python train.py --n_experts=64 --normalize_top_k=true --routed_scale=1.73 --balance_loss=0.0073 --balance_bias=false --init_std_o=0.00466 --warmup_steps=200
Below are experts of layer 6 (counted from 0) of a mixture-of-experts language model. Rows are named router (the router's row for the expert), up (a neuron's input weights, with its number), down (a neuron's output weights, with its number) and show model dimensions 256-287. Each number is 128 + 24 x the weight over its row's rms, rounded and kept within 0 to 255.
Before each expert's rows: a language model's description of what the expert responds to. This comes from a sample of Wikipedia text that the model never trained on.

# expert 57
It responds to: Commas and conjunctions or relative words joining clauses in narrative prose, e.g. and, but, which, when, what, that.
router [190 129  95  60 153 115 114 124 120 137 121 118 158 162 105 131 119 145 139 104 149 144 101 109 100 162  92 151 157 134 126 124]
up0 [122 113 105 112 115 126 130 133 106 140  87 142 103 126 112 114 118 123 149 150 103 145 130 122  97 123 137 133 141 132  94 137]
down0 [149 124 165  95 115 157 165 145 121 164 132 130 159  93 128 135 116 108 141 100 120 116  83  94  98 144 129 164 166  69 162 124]
up1 [111 165 118 107 111 129 122 116 122 102 115 120 144 137 107  75 120 142  99 159  94 119 112 121 125 133 156 142 106 106 105  95]
down1 [102 148 143 111 131 156 129 151 159 156 142 185 123 133 134 138 105 165 105 154 147 143 121 139 114 106 148  83 113 113  72  96]
up2 [102 122 154 148 106 137 162 111 174  96 131 132 126 124 118 136 187  99 146 110 122  95 102  90 153 152  81 128 124  82 149  96]
down2 [144 153 152 149 131 148 113 162 175 110 147 100 139 127 153 101 164 129 118 129 110  87  88 124  71 160 128 122 119  97 141  94]
up3 [ 69 178  96  52 116 113 136 131 122 107 122 133 107 134 166 174 124 149 164  90 136 169  89 109  69 111 109 104  95 139 129 146]
down3 [110 190 114 122 102 125 103 172  85 106 125 137 127  92 139 142  87  94 129 108 130 137 136 144 103 106 142  93  86 173 142 132]
up4 [178  72 100 143 124 139 149 126 141  92 163 150  90 128 114 132 145 120 131 147 172 115 127  67 160 119 169 153 126 103 143 158]
down4 [122 122  91 101 121 143 135  97  98 161 104 136 130  97 145 134 152  97 135  83 136 147 114 102 127  77 127 134 129 122 130 152]
up5 [141 142 107 115  97  91  94 132  99 142 176 143 113 126 115 103 135 141 114  83 114 137 138 117 125 124  93 185 135 163 122 148]
down5 [131 136 156 151 165  98 109 156 158 132 105 117  81 100 113 156 132 118 123  97 134 134 108 118 114  92 135 124 151 118 139 118]
up6 [121 142  92 127 115 140 127 131 143 143 151 139 149  89 107 145 113 153 111 118 132 125 146 116 131 142  97  93 142 100 112 108]
down6 [113 107 118 110 106 126 166 123 157 131 110 107 121 106 101 117 142 124 123 148  98 146 137 117 173 111 116 147 137 145 140 122]
up7 [100 125  92 146  87 140 159 112 123 113 105 170 164 139 152 165 125 166 130 106 103 113 123 174  79 160 114 142 117  92 108 137]
down7 [111 100  84 132 145 157  80  67 135 104 122 118 123 119 159 110 125  96 110 127 161 116 123 101 110 136 104 133 153 117 140 148]
up8 [119 152 116  83 140 112 113  69 109 146 146 118  97 128 130 137  96 114  92 126 149 148 159 142 162 128 143 139 129 141 138 124]
down8 [161 111 166 143 132 129 129 134 104 146 138 133 111 125 188 126 126 128 162 118  80 112 114 141 141 120 179  92 144 156 136 122]
up9 [158 154 110  97  88 143 160 107 154 111 117 148 143  98 108 123 146 100 135 139  75 118 131 127 112 185 128 119 136 110 185 104]
down9 [145 149 161 163 133 119 112  98 131 121 116 142 161 152 143 110 148 118 189 105 155 154 153 122 132 111 136 128 117  84 182 135]
up10 [147 151 122 156 159 102  96 138 162 161 155  92 142 107 112 141  80 109 135 145 151 103 154  91 122 132  99 162 132 128  87 113]
down10 [ 87 138 121 117  85 127  93 154 115 107 118 125 125 117 125 106 137 122  97 106 135 120 119 185 113 161 137  92 138 102 120 102]
up11 [106 135 142  86 106 106 100 147 138 155 158 130 185 128 133 116 153  82 146 110  86 112  86 153 151 148 145 158 128 118 140 152]
down11 [143 135  92 129 149 177 157  73  86 124  99 173 104 101 130 149 150 104 120 156 130 167 114 140 149 172 132 162 121 127 150  97]
up12 [186 145 101 150 117 105 134 123 170 140 118 143 127 107 157 165 159 146 162 139 156 124  92 170  84 128 143 181 132 164  86 127]
down12 [144 159 107 125 107 154 119  99 119  92 129 139 139 107 148 122  97 158 109 150 127 137 122 108 141 129 131 140 162  83 199 138]
up13 [116 120  97 158 110 126  97 108 107 114  67 129 134 177 128 133 123 133 167 119 142 116 128 104 126 129  90 148 125 135 127  92]
down13 [135 155 135 143 149 133 123 173 123 133  87 128 131 132 111 137  83 133 147 149 110 151 117 142 113 119 154 110 145 137 134 193]
up14 [ 89 142 153 120 111 134 122 114 123 112 155 141 142 158 145 129 148 127 150 149 126 119 100 131 126 153 138 124 142 121 112  98]
down14 [105  71 117 114 165  78  85 101 157  88 171  96 114 121 127 153 149 135 126 112 144 141 131 153 130 132  83 121 121 120 112 111]
up15 [141 112 153 117 122 130 122 123 102 154 149 153 102 133 116 101 127 170  88 157 135 151 126 121 137 163 115 132 161  93 111 136]
down15 [102 136  98 145  91 115 111 105  95 155 119 114 135  99 136 104  96 126 110 117 129 144 153 129 112 111 133 143 106 157  99  81]
up16 [151 141 138 108 129 116 150 120 104 135 105  70 135 106 111 144 133  98 125 115 147 146 105 147  99  87 124 129 139 108  91 110]
down16 [146 131 130 148 154  86 123 144 175 134 165 114 141 114 190 127 113 140 138 109  84  81 132 147 137  95 139  97 145 138 152 145]
up17 [ 95 120 137 133 152 109 162 138  91 110  63 141 116 142 134 125 137 105 104 123 155 141 111 141  96 164 144 158  85  99 132 103]
down17 [135 148 147 116 150 123 130 116 132 139 146 136 138 180 104 102 107 165 129 124  96 105 118 160  94 149  98 137 128  94 151 172]
up18 [103 158 150 109 113  80 126 149 125 121 114 131 141 164 104 130 125 142 163  87 125 119 120 162 119 132  97 117 103 112 106 137]
down18 [153 127 164 102 108 110 139 162 134 135 119 154 156 109 155 126  94 152 121 134 130 138 127  91 113 130 159 133  75 124 162 155]
up19 [115 147 183 136 158 122 141 146 137  98 109 108 204 173 148 137 109 131 140  97 129 146 144  89 148 111 127  98 136 132 123 128]
down19 [119 132  94 168 135 148 151 176 142 114 103 130  67 104 162 115 138 146 109 134  95 114 155 117 136 141 126 139 164 134 105  76]
up20 [170 123 128 165 127 108 172  98 120 160  96 155 147 115 125  94 143 113 122 144 117  85  79 123 141  99  79 144 145 138  77  76]
down20 [132 119 156 181 111 121 136 119 137 116 105  84 131 125 125 160 134 135  67 120 122 158 136 153 110 174  98 131 110 127 128 155]
up21 [120 146  89 120 145 160 131 136 157 145 168 117  98 107 135  59 128 136 156  80 148  83 138 150  88 150 101 140 173 155 121 122]
down21 [150  97 102  94 156  93  98 159 186 176 137  80 112 143 117 111 139 120 149 116 108 139 146 125 121 151 124  99  90  90 131 139]
up22 [141 132 139  78 101 135 153 121 143 114 124 108 122 107 117  82 167 164 123 143 139 137 110 155 177  79 139  82 116 141 162 146]
down22 [148 113 166 130  95 108 121 110 135 151 111 128 122 198 170 103 131 130 128  97 124 131 146 128 149 125 130 138 136 122 164 101]
up23 [137 108 177  87 111 145 119 147 168 106 119  69  95 127  99 119 141 155 145 126 126 109 116 151 130 107 119 111 103 120 122 122]
down23 [ 93 127 120 127 161 117 176 152 135 140 149 146 156 133  96 136 131 100  98 145  89 128 148 131 127 105 199 175 141 123 133 101]
up24 [136 112 153 179 116 124 130 150 141 117 137 144 152 144  86 114 118 140 107 109 111 152 132 122 106 124 117 144 117 133 104 175]
down24 [132 154 175 200 152 110 128 100 150 159 118 135 141  88 138 107  75 152 155 126  93 136 143 111 136 162 129 151 123 146 131 113]
up25 [145 118 183 133 104 143 102 126  92 131 139 113 132 131 109 149 169 123 117 165 124 138  77 139 134 153 170 118 155  74 158 113]
down25 [167 110 132 160 133 156 109 134 103 157 121 146 149 170 126 127  84  70 134 128 172 135 152 126 141 144 171 137 146 117 129 110]
up26 [120 116 175 145 139 139 151 154  85 123 140  93 122  93 124  84 174 138 180 141 136 108 116 128 122 128 111  95 177 106  74 165]
down26 [ 97 131 162 128 141 176 117 106 113 188 152  78 119  99  96 149 135 130 143 157 128 119 139 120 145 130 142 134 109 139  96 126]
up27 [122 148 111 146  94 103 139 154 118 166 167 124  95 169 104 107 154  97 107 119 124 156 106 142  96 170 123 103 148 128 115 173]
down27 [109 130 130 128 178 119 144 172 120 147  87 131 106 135 126 132 113 109 124 153  89 142  86 114 135 154 155 145 141 104 123 114]
up28 [170 131 144 145 138 120 134 174 146  90 142  89 142 118 146 106 141 116 123  80 132 122 108 138 108 151 116 107 169 136 123 114]
down28 [ 98 169 163  89 139  96 135  70 149 164 110 156 149 103 118  94  97 126 120 132  73 141 127 122 130 165 153  61 133 119 127 155]
up29 [ 68 124  86 126 164 155 133 119 138 128 169 131 166 135  54  99 145 109 123 117 130 130 174 172 121  98  87 126 124 137 132 182]
down29 [127  77 148  93 112 123 124 159 163 116 109  89 134 133 166 106  95 115 121 161 162 117 119 111 102 118 134 132 136 141 144  88]
up30 [113 105 187 159 121  79 143 129 162  97  69 103  88 130  97 165 198 116 143 144 142 128 119 142 103 105  98 103 111 100 152  55]
down30 [141  84 120  96  93 124 116 160 121 122 126 151  98 173 156  98 114 145 148 130 128 156 139 112 105 123 110 147 121 157  82  99]
up31 [122 119 153 104 154 127 127 117 150 107 192 162 100 135 147 139 118 134 156  82  87  84  97 150 125 104 134 121  99 134 154 146]
down31 [130  96 132 102 110 124 123 158 136 166 145 131 102 132 116 103  92 121 118  93 116  98  96 166 138 126 115 107 136 119  83 210]
up32 [109  92  95 141 135 111 194 124 141 124  83 121  94 138 138  91 113 155 144 101 128 157 116 129 103 143 118 156 128  87 151 105]
down32 [108 126 106  95 124 127 151 118 124 102 131 112 147 159 120 194 148 137 136 143 140 125 135  56 136 171 133 130  80 159 126 171]

# expert 10
It responds to: Adjectives before a noun naming a nation, scope or group, such as American, British, local, public, women, male, often after of or a.
router [125 124 133 152 144 115 156 178 143 140 110 140 142 115 137 103 126 114 162 142 161 139 135 122 111 132 113 112 154 125 121 124]
up0 [138 115 107 151 158  94 109  96 128 133 148  94 128 141 111 123 106  74 149 121 108 140 106 144 106 149 165  89 148 137 156 148]
down0 [124 173  92 139 154 158 146 152 126 141 118 103 143 141 132 147 164 114 147 108 141 122 141 153 140 121  92 113 102 123  75  88]
up1 [116 147 126 129 144 109 135 120 140 151 124 117 130 124  54 130 145 120 136 105 114  90 136 128  93 124 161 146  96 149 100 159]
down1 [109 173 103 121 153 123 142 117 120 194 122  82 135 104  89  82  91  99 127  99 121  84  90 161 144 117 111 152  89 123 138 122]
up2 [136 154 125 153 157 118 106 152  87 164 147 128 102 140  95 123 121 110 166 116 157 102 134 103 107 134 148 157 118 142 118 128]
down2 [109 120 112 101 140 101 174 108 129  60 146 132 170 112 126 123 147 125 188 129 141 139 169  79  94 114 125 174 153 148 129 117]
up3 [142 197 117 160 102 173 162 153 135 138 129 131 140 125 160 125 110 155 120 215 128 137 108  89 109 137  98  90 138 118 151 115]
down3 [149 141 101 199 120 100 154 118 115 114 108  93  86 116 122 102 160 132 101 147 140 112 144 152 135 135 136 136 128 105  86 140]
up4 [156 145 149 179 144 105 115 143 170 151 148 152 115 147 121  92 138 161 171 159 145 114 101 132 122 111 139 133 135 127 132 170]
down4 [148 110 124 113 142 118 116  99 117 146 135 114 116  78 153 134 148 122 115 133 103 133 119 173 168 156 190 120 146 136 129 124]
up5 [104 152  87 153 151 140 142 127 119 139  93  87 120 113 130 146  87 135 140 108 119 140 138 127 102 128 122 124 136 155 142 155]
down5 [127 111 146 122 120  99 109 166 121 105 138 117 140 137 184 141 119  87 119  90 122 141 122 131 131  83 104 135 126 147 109 122]
up6 [ 86 150 156 171 137 109 129 124 127 141 112 164  92 155  78 132 147  98 108 133 117 162 106  98  96 102 128 105 165 113 150 185]
down6 [122 101  97  84 105 138 116 122 126 133 123 158 123 125 141 165 125 126  89 128  90 122  96 129 114 145 114 125 100 136 114 152]
up7 [111 158 101 158 116 130  87 150 142 121 103  92 143 117 163 125 148 126 142  89 119  85 135 150 116 103 129 135 129 150  94 133]
down7 [140 104 136  95 143 163  89 119 135 109 115 119 137 133 119 105 147 151 154 113 125 157 139 110 115 129  91 153  90 165 104 150]
up8 [135 133 135 123 126 163 126 172 123 124 105 151 112 115 120 136 120 145 133 156 185 128 129 131 109 104 100 138 137 139 115 143]
down8 [118  89  97  96 144  77 116 111 122  82 135 130  92 135  93 127 142 113 135 165 151 166 128 128 151 136  98 157 146 106 136 155]
up9 [124 166 113 131 124 115 148 131 156 152 136 176 106 129 139 129 134 108 147 100 108 137 103 127 121 132 130 121 138 150 136 126]
down9 [148 136 149 170  98 111 136 131 132 129 131 124 151 139 106 102 133 134 127 128 193 109 144 113 162  96  99 128 113 110 179 150]
up10 [140  99 142 162 110 185 126 124 110 138 141 152 131 126 123 175 115 113 140 151 117 124  61 136 167 105  72 120 158 144 125 126]
down10 [127 125 142 144 125 113 142 124 153 130 110 154 140  94 102 112 122 173  90  82 107 133 132 134 118 120 132 144 152 104 134 135]
up11 [123 159 121  85  82 151 141 135 141  89 115 131  90 132 127 111 117 133 165 136 152 125 114 118  80 127 119 101 139 140 175 109]
down11 [ 94 117 148 150 156 129 104 143 136 109 125 122 136 124 169  83 125 130 122 103 130 149 126  90 131  97 105 105 108 124 177 128]
up12 [145 117 116 132 152 153 118 109 134 125 128 121 132 145 138 139 144 135 120 163  97 120 137 105 111  90 135 133  90 146 103 111]
down12 [111 128 126 135 152  99 148 142 137 132 118 125 116 110 150 149 132 165 140  59 127 166 146 126 123 105 179 119 133 112 102 130]
up13 [132 112  77 172 163 130 142  94 138 152  79 135  64 161 162 110 122 160  88  99 144 150 135 138 139 144 121 132 147  95 111  95]
down13 [ 76 128 146 123 148 137 145 141 131 148 146 152  97 100  92 139 124 107 140 118 130 121 136 125 132 118 146 149 106 128 144 117]
up14 [148 151 112 109 131 151 174 126 128  91 150 152 170 165 109  78 176 122 148 100 103 100 133  80 137 104 117 161 108  90 116 152]
down14 [130 117 104 113 167 148 167 130 150 102 100 125 145 113  98 125  90  72 101 127 113 109 130 128 154 129 154  93 149 102 135 128]
up15 [140 188 157 119 131 133 107 132 125 153 143 122 116 165 126  79 186 100 155 132 157 110 128  96 155 107 115 154 106 167 144  89]
down15 [133 134 117 119 129 133 138 150 117 145 135 120 133  99 131  93 113  89 124 121 100 135 142 115 136 178 137 143 100 110  86 104]
up16 [137  98 106 110 127  86 129 164  88 132 123 113 143 109  97 133 167 145  89 125  89  94 160  83 154 106 158 101 169 122 142 128]
down16 [ 96 102 118  98  93 163 111 116 156 133 141 103 146 109 103 126 132 148  85 133  81 136 101 144 107  97 110 208 154 149 119 160]
up17 [141 138 120 127 180 167 153 129 146 126 105 140 165 147 129 105 105 117 154 124 121  78 118 147 104 126  85 140 133 163  94 108]
down17 [147 137 128 139 105 120 122 148 144 139 113 152 120 138 116 121 122 133 102 128 136 122 122 130 143  90 129 128 155 146 129 144]
up18 [144 158 171 178 144  92 129 126 136 127 137  87 113 108  82 133 125 130 151 129 157 108 122 112 135 131 118 138 147 137  99 140]
down18 [135 177  94 128 139 138 146 109 148 121 192 162 130 131 158 158 106 133 139  91 131 118 112 160  88 128 141  88 152 159 119 143]
up19 [161 139 127  98 113 142 114 125 104 157 105 117 109 139 137 133 137 141 109 125 146  94 102 103  70 129  81 116 138 147 138 160]
down19 [116 102 126 114 145 156 114 105 131 108 178 122  95 142 156 142 172 188 106 123 112 139 108 133 141 105 149 141 141 140 137 110]
up20 [100 142 145  98 125 162 134 157 131 114  96 123 121 129 181  97 114 146 152 143 158 150 137 122 145 172 115 176 104 123 198 146]
down20 [130 135 124 163 131 139 138 139 127 173 111 146 112 160 144 122  99 148 151 152  82 105 128 120 139 129 148  88 144  97 171 113]
up21 [120 141 126 122 155 131 100 131 174 135 106 161 101 161 112 117  93 133 102 136 112 140 166 121 213 157 160 113 116 130 123  92]
down21 [115 152 162  76 134  66 120 162 119 133 167 140 149 167 138 150 140  73 164 146 136 106 108 128 110 129 133  87 107  87 117 111]
up22 [143 128 186 118 163 130  88 143 120 174 111 128 155 176 105  80  98  86 128 144 137 116 115 136 148 125 127 133 174 124 132 118]
down22 [128  77 153 169 137 144 158 119 154  90 131 105 118 127 125 129 128 139 142 111 161 140 143 118 105 125 123 150 152 113 122 101]
up23 [123 136 111 114 134 134 111 114 121 129 140 110 141 114 124 104 129 121 118 142 117  72 117 144 124 120 127 109 159 161 118 169]
down23 [140  91 113 115 106 163 100 160 104 152 123 124 115 149 110 124 107 130 127 144 160 126 132 119  87 139 113 120 103 135 122 141]
up24 [138 137 154 117 103 118  77 120 102 132 118 121 147 159 124  93 130 141 130 163  97  83  91 143 134 125 135 122 133 149 129 150]
down24 [124 148 107 135 121 130 136 141 119  95 143 141 127 104 151 167 134 104 187 161 126 115 142 182 150 151 118 114 136 102 138 156]
up25 [132  92 137 128 119 184 135 161 140 124  74 126 155 122 126 120 124 146 140 134 150 120 110 104 161 105 145 172 121 133 143 115]
down25 [157 173 156 177  97 162 114 186 147 166 117 140 103 166 140 103 127 120 132 135 149 167  87 127 180 194 113 112 141 128 178  73]
up26 [128 166 127 138 123  94 170 119 116 162 131 120 124 146 119  94 153 160 148 136 129 164 119 106 137 148 136 129 161 121 156 130]
down26 [144 147 138 125 121 132 166 110 171 114 142 112  82 122 115  80 137 138 127 109 118 129 142 110 147 137 112 101 102  97 128 147]
up27 [102 121 151 149 107 103 131 116 154 143 149 108  81 114 113 131 125 120 130 118 112 140 121  80 127  96  93 130 156 129 115 109]
down27 [161 106 137 151  74 132 157 113 107 127 187 110 131 131 125 121 123 141  84 106 125  91  77 157 144 147 136 109  83 185  87 116]
up28 [106 129  76 129 112 121 102 107 142 140 113 146  95 100 136 112 135 145 119 151 148 128 129 155 133 121 158 142 116 134 151 141]
down28 [131 140 126 132 151 142 130 121 123 141  99 131 121 148 102 151 138 115 141 125 105 123 121 108 123 104 154 124 124 149 152 147]
up29 [111  94 141 112 159  88 102 142 121 129  91 103 114 112 168 154 120 111 131 132 109 125 121 120 135 136 104 147 115 116 121 132]
down29 [ 75 151 116 125 152 143 142 135 115 105 154  80 126 127 126 161 139 140 155 142 131  98 104 164 158 124 111 140 108 145 162 121]
up30 [ 64 158 141 101 122 137 147  90 150 186 157 100 145 140 116 144  78  91 140 113 111  95 129 125 108  79 134 122 163 145  82  84]
down30 [ 78 149 154 144 119 118 109 118 122 146 119 103 158 144 155 127 113 134 115 109 149  98 155 111 126 153 142 135 141 159 117 160]
up31 [139 127 106 140 125 139 137 134 130 177 118 136  98 146 143 145 150  76 137 152 109 129  92  98 133 125 114 148 172 127 126 114]
down31 [155 130 103  99 133  96  99 124 137 146 118 127 103 159 113 152 122 153 110 136 147 124 112 126 119  85 107 122 125 113 114 119]
up32 [108 134 167 150 126 108 143 121 135 143 133 124 170  87 138 144 147  89 147 135  97 109  95 107  96 124 136 137 139 148 158 152]
down32 [110  92 117 141  91 142 136  76 142 118 147 128 156 126 122 118 174 135 113 156 131  98 132 108 142 120 157 166  97 166 180 112]

# expert 60
It responds to: Word pieces of scientific names and taxonomy infoboxes, such as idae, Insecta, Phylum and ensis, plus adjectives like political, heavy and pastoral.
router [127  95 129 108 132 134 180 116 130 136 141 163 167 153  84 110  80 128 144 144 159 158 123 137 131 100 158 106  96 105  86 153]
up0 [167 164 163 105 141 186 103  86  94 123 101 136 138 183  98 118  97 162 108 101 119 153 148 147 127 160  80 127 132  90 140 139]
down0 [154 126 112  89 121 145 149 115 142  82 149 122 126 105 137 131  96 108 109 109 113 117 122 136 161 131 162 114 108 147 159 120]
up1 [189 142 151 125 132 154 105 129 126 104 128 164 142 151 110 137 137 150 145 152 167 135 118 133  88 131 160 116 173 118 116 139]
down1 [156 102  98 135 174 134 161 126 145 124 149  53 100 108 138 117  93 147 146 130 150 139 141 138 143 106 158  80 163 129 140 161]
up2 [ 91  97 131 117 111 168 129 140 129 105 121 179 148 131 156  75 119  95 149  88 128  86  92  98  98  98 141 152 132 122 122 124]
down2 [164 148 103 134  96 145 109 123 147 122 129 100 134  99 162 135 116  93 105  87 159  99 104 140 107 119 150 106 148 120 102 132]
up3 [150 126 175 108 117 143 136 104 118 109  63 160 105 129 134 131 127 120 112 151 146 145 147  98 155  98 130 176  74 152 140 142]
down3 [102  89 106 174 122 105  89 105 137 125 108 127 119 141 137 135  82 157 153 186 130 153 140 155 130 110 158 129 133  98  66 105]
up4 [106 131  90 147 153 122 139 145 155 148 143 123 171 164 126 134 125 112 126 165 141  64 104 165 118 117 112 147 110 156 142 159]
down4 [144 157 149 117 152 134  95 124 123 145 123 159  95 122 138 136 143 113 162 170 144 123 128 104  69 135 141 131 120 139  96 168]
up5 [152 133  90  98 156 131 109 140 154 138 157 148 141 118 125  74 139 147 122 155 152 159 149  82 124 108  76 203 130 176 136 106]
down5 [102  98 129 124 106 154 139 116 140 105 104 111  97 129 134 105  98 134 140 147 123 138 120  96 113 129 104 153 140 119 146 100]
up6 [159 144 126 123 158 160 139 117 153 140 153 152  99 179 138  88 139 129 111 157 124 128 114 139 140 105  87 104 125 169 156 101]
down6 [131 129 148 153 135  82 111 124 119 133 119 144 107 148 127 167 112 132 162 175 135 142  98 147  95 130  87 137 140 160 106 112]
up7 [196 131 128 160 100 124 131 159 129 158 136 132 117 176 126 103  95 143 118 127 125 118 127 160  95  94 150 148 106 142 153  93]
down7 [125 110 138 176 136 108 149 154 141 153 143 114 113 163 143  80 126 124 108 140 116 109 141 151 133 138 106 101 115 139 135  61]
up8 [159 119 103 134 172 121 104 130 124 121 128 163 113 122  87  96 137  97 167 139 129 176 159 109 139 129 160 126 152 138 137 143]
down8 [193 112 116 143 131 128 136 153  92 169 102 132 103 168 142 113 125  95 132 170 122 168 109 130 142 143 131 173 140 143 159 149]
up9 [153 118 103 160  82 135 141 132 127 103 114 118  86 146 165 125 128 121 165 148  88 147 108  96 165 143  96 194 138 173 148 133]
down9 [151 116 146 134  98 163 137 148 180 144 165  86 105 174 122 147 109 136 155 127 113 119 119 141 117 127 128  98 142 132 119  98]
up10 [124 125  96 139  99 168 121  94 151 135 122 128 115 160 133 118 132 116 112  67  87 117 150 132 119 117 131 149 124 130 149 141]
down10 [ 97 120  83 137 125 102 147 128 130 143 131 151 167 152  82  74 169 104 150 138 156 133  75  87 160 108 139  80 150 120 158 125]
up11 [111 134 174 137 124 144 131 100  99 127  97 120 121 161 128 110 159  96 122 130 169 140 140 126 134 121 170 163 128 104 112 119]
down11 [155 183 193 144  91 146 134 110 123 113 174  57 142 138 121 145  99 127  68 142 122 128 136 146 111 145 138 139 156 134 113 107]
up12 [104 132 102 146 110 154 109 135 155 132 144 161 111  92 115 129 103 144 150 122 100 140 134 133 137 197  91 112 170 143 131 117]
down12 [125 152 156 172 110 126 114 103 133 135 125 113 147 145  90 139 102 130 138 151 141 157 141 126 160 156 140 113 141 134 107 122]
up13 [156  99 116  99 137 137 132  85  99 142 150 121 134 137 146 134  85  74 148 107 153 107 152 125 161 140 119 161  91 145 125 144]
down13 [114 127 136 119  88 132 149 102 123  93 114 127 156 134 119 157 141 122 150 135 129 165  72 137 177 125 112 116 118 142 106 123]
up14 [173  67 119 181 126  98 118  87 133 129 113 139 162 117 111 157 157 166 156 149 112  93 101 112  70 136 148 116 116 137 117 142]
down14 [138  83 161 143 105 111 126 153 147 104 117 117 125  99 148 151 157 126  80 114 123 134 120 172 117 169  85 152 112 121 119 142]
up15 [117 106 176 107 123 103 169 137 154 111 162 120 137 123  94 159 135 135 140 126 162 161 124 106 162 148 150 108  97 148 142 166]
down15 [148 127 178 128 129 105  82 154 145 150 146 133 141 145 147 168 134 174 163 144 129 107  79  97 145  97 128 148  82 124 133 127]
up16 [141 121  95 171 112  92 115 121 141 156 112 140 122 123 112 132 129 106 151 131 136 151 147 146 134 155 123  96 149 158  80 145]
down16 [118  84  72 140 132 133 158 126 126 109 139 132 146 142 113 148 138 130 105  90 129 119 154 130 175 115 103 145 120  97 138 122]
up17 [119  94 171 106 145 100 134 139 111 132 113 138 114 120  95  87 118 139 134 111 134 135 139 120 100 141 139 175 137 120 155 137]
down17 [140 171 111 137 161  72  94 103 106 150 146 166  92  77 121 128 134 127 157 144 138 103 142 122  91  86 121  83 168 151 136 111]
up18 [126 108 166 125 126 141 135 140 156  92 123 147 128 134 168 147 104 133 178 108 107 122 181 148 140 110 143  94 158 136 162 102]
down18 [127 117 144 139 136 111 124 150  97 168 123 121 136 153  95 112 148 177 104 153  96 140 118  98 116 110 111 142 127 135 138 102]
up19 [164 118 143 132 142 107 143 155 155 161 149 102 118  92 130 112 159 105 176 157 167  88 102 127 103 139 142 146 107 115 178 136]
down19 [143  91 177 124 134 143 121 141 133 133 161 112 125 139 101 107 149  55 116 140 126  94 127 137  96 106  85 131 143 127  90 125]
up20 [145 129 137 148 108 150 142 164 139 139 122 119 145 133 111  92 129  99 107 130 162 129 134 142 121 147 146 162 122 102 163 131]
down20 [ 90 140 134 141 149  86  90 163 137 150 154 123 133 117 161 110  83 136 149 118 145 112 128 148 116 126 158 135 129  96 110 172]
up21 [149 177 147  87 137  85 114 119 132 114  93  98 107 117 148 144 114 156 120 155 142 153 124 111 118  97 163 145 147 165 110 134]
down21 [140 130 158 116  92 142  65 116 150 137 124 101 133 122 172 143 132 135 142 107 134 118 108 122 136 111 177 125  98 132 131 132]
up22 [ 67  76 157 154 125 116  85 121 104 138 125 156 112 121 111  95 137 139 121 161 153 135 147 144 116 113 136 112 127 146 124 132]
down22 [124 149 112 115 122 145 142 140 112  79 137 147 112 152 125  93 137 176 120 129 135 147 146  67  90 144 131 121 186 153 100 104]
up23 [132 103 107 131  83 137 159 124 126 135 160 108 155 162 141 120 104 112 125 153 169 122  78 135  94 140 138 161 147 116 126 128]
down23 [135 129 128 113 147 140 107  93  60 114  95 146 115 165 129 147 128 121 144 153 150 189 116 136 121 140 111 125 155 138 105 126]
up24 [133 146  90 103 122 131 160 152 145 151  99 126 148 176 115  83 131 164 121 120 167  87  86 120 129 108 129 144  83 140 118 143]
down24 [117 152 144 162 144 142  77 167  97 143 146 182  94  61 120 142 110 131 140 130  95 144 130 143  93 162 146 114 121  99 130 137]
up25 [159 106 134 113  92 131 106  99 151 113 123 130 120 132 102 169 158 128  86 133 163 108 149 120 151 144 108 135 118 180 133 102]
down25 [ 89 128 172 160 147 125 105 105 136 137 104  76  82 104 126 176 153 135 146 142 118 111 136 118 168 118 102 157 112  87 132 142]
up26 [108 156 108 128  88 142 104 123 119  98 106 156 146 120 138 142 107 117 154 136 155  94 131  84 141 137 119 137 121 117 100 123]
down26 [104 140 118 137 144 172 133 122 143 128 127  72 139 113 157 137 115 115 144 122 171 155 140  93 165 128 149  77 133 118 124 124]
up27 [ 99 116 142 105 133 129 105 165 150 118 117 139 121 141 158 122 106 142 143 169 117 148 120 104  85  76 136 105 120 139 119 105]
down27 [113 155 166 155 122 132 140 141 128 144 129 159 107 132 131 161 114 123 139 111 118 151 137 123 139 109 137 157 128 113 180 121]
up28 [103 102 146 105 143 124 120 140  99 117 117  96 132  98 139 167 124 133 149 129 130 127 117 104  70 104 121 146 148 144 151 147]
down28 [117 119 129 121 103 138 112 124 113 154 191  72 141 128  91 158 147 136 123  83 137 107 175 138 125 101 148 118  93 120  93 134]
up29 [151  84 102 138 113 163 170 112 145 131 144  85  82 124 106 129 116 130 169 127 129 128 145 114 141 125 118 127 137  80 139  93]
down29 [116 137 121 125 150 110 124 117 143 134 133  97  95 101  65 164 117 172 112 161 101 162 128 135 137 136  98 156 104 106 109 118]
up30 [110 129 121  90 100 164 115  89 167  93 159 129 149 161 133 100  85  87 118 160 160 109 106 159 136 135 132 128  78 127 148 125]
down30 [109 139 132 110 100 103 157 117 107 162 106 112 124 151 140 154 140 165  80  91 167  80 127 114 105 132 129 107 178 154 152 117]
up31 [141  74 176 161 111 148 170 125 156 131 159 148 162 114 102 109 102 120 129 107 150 105 123 103 142 147 101 123 125 165  86 134]
down31 [ 76 134 115 148 115 115 147 161 130 113 121 118 147 138 135 107 150 107 159 176 139 120 140 115 189 153 116 104  90 161  95 102]
up32 [120 117 156 112 120 127 123 127 156  84 109 137  97 137 125 110 115 133 132  99 157 101 125 108 160 126 141 128 103 178 159  81]
down32 [140 124 120  94 132  92 123  76 143 133 152 115 114  72 122 151 103 116  75 104 141 120 115 166  84 141 129 139 163 105 117 107]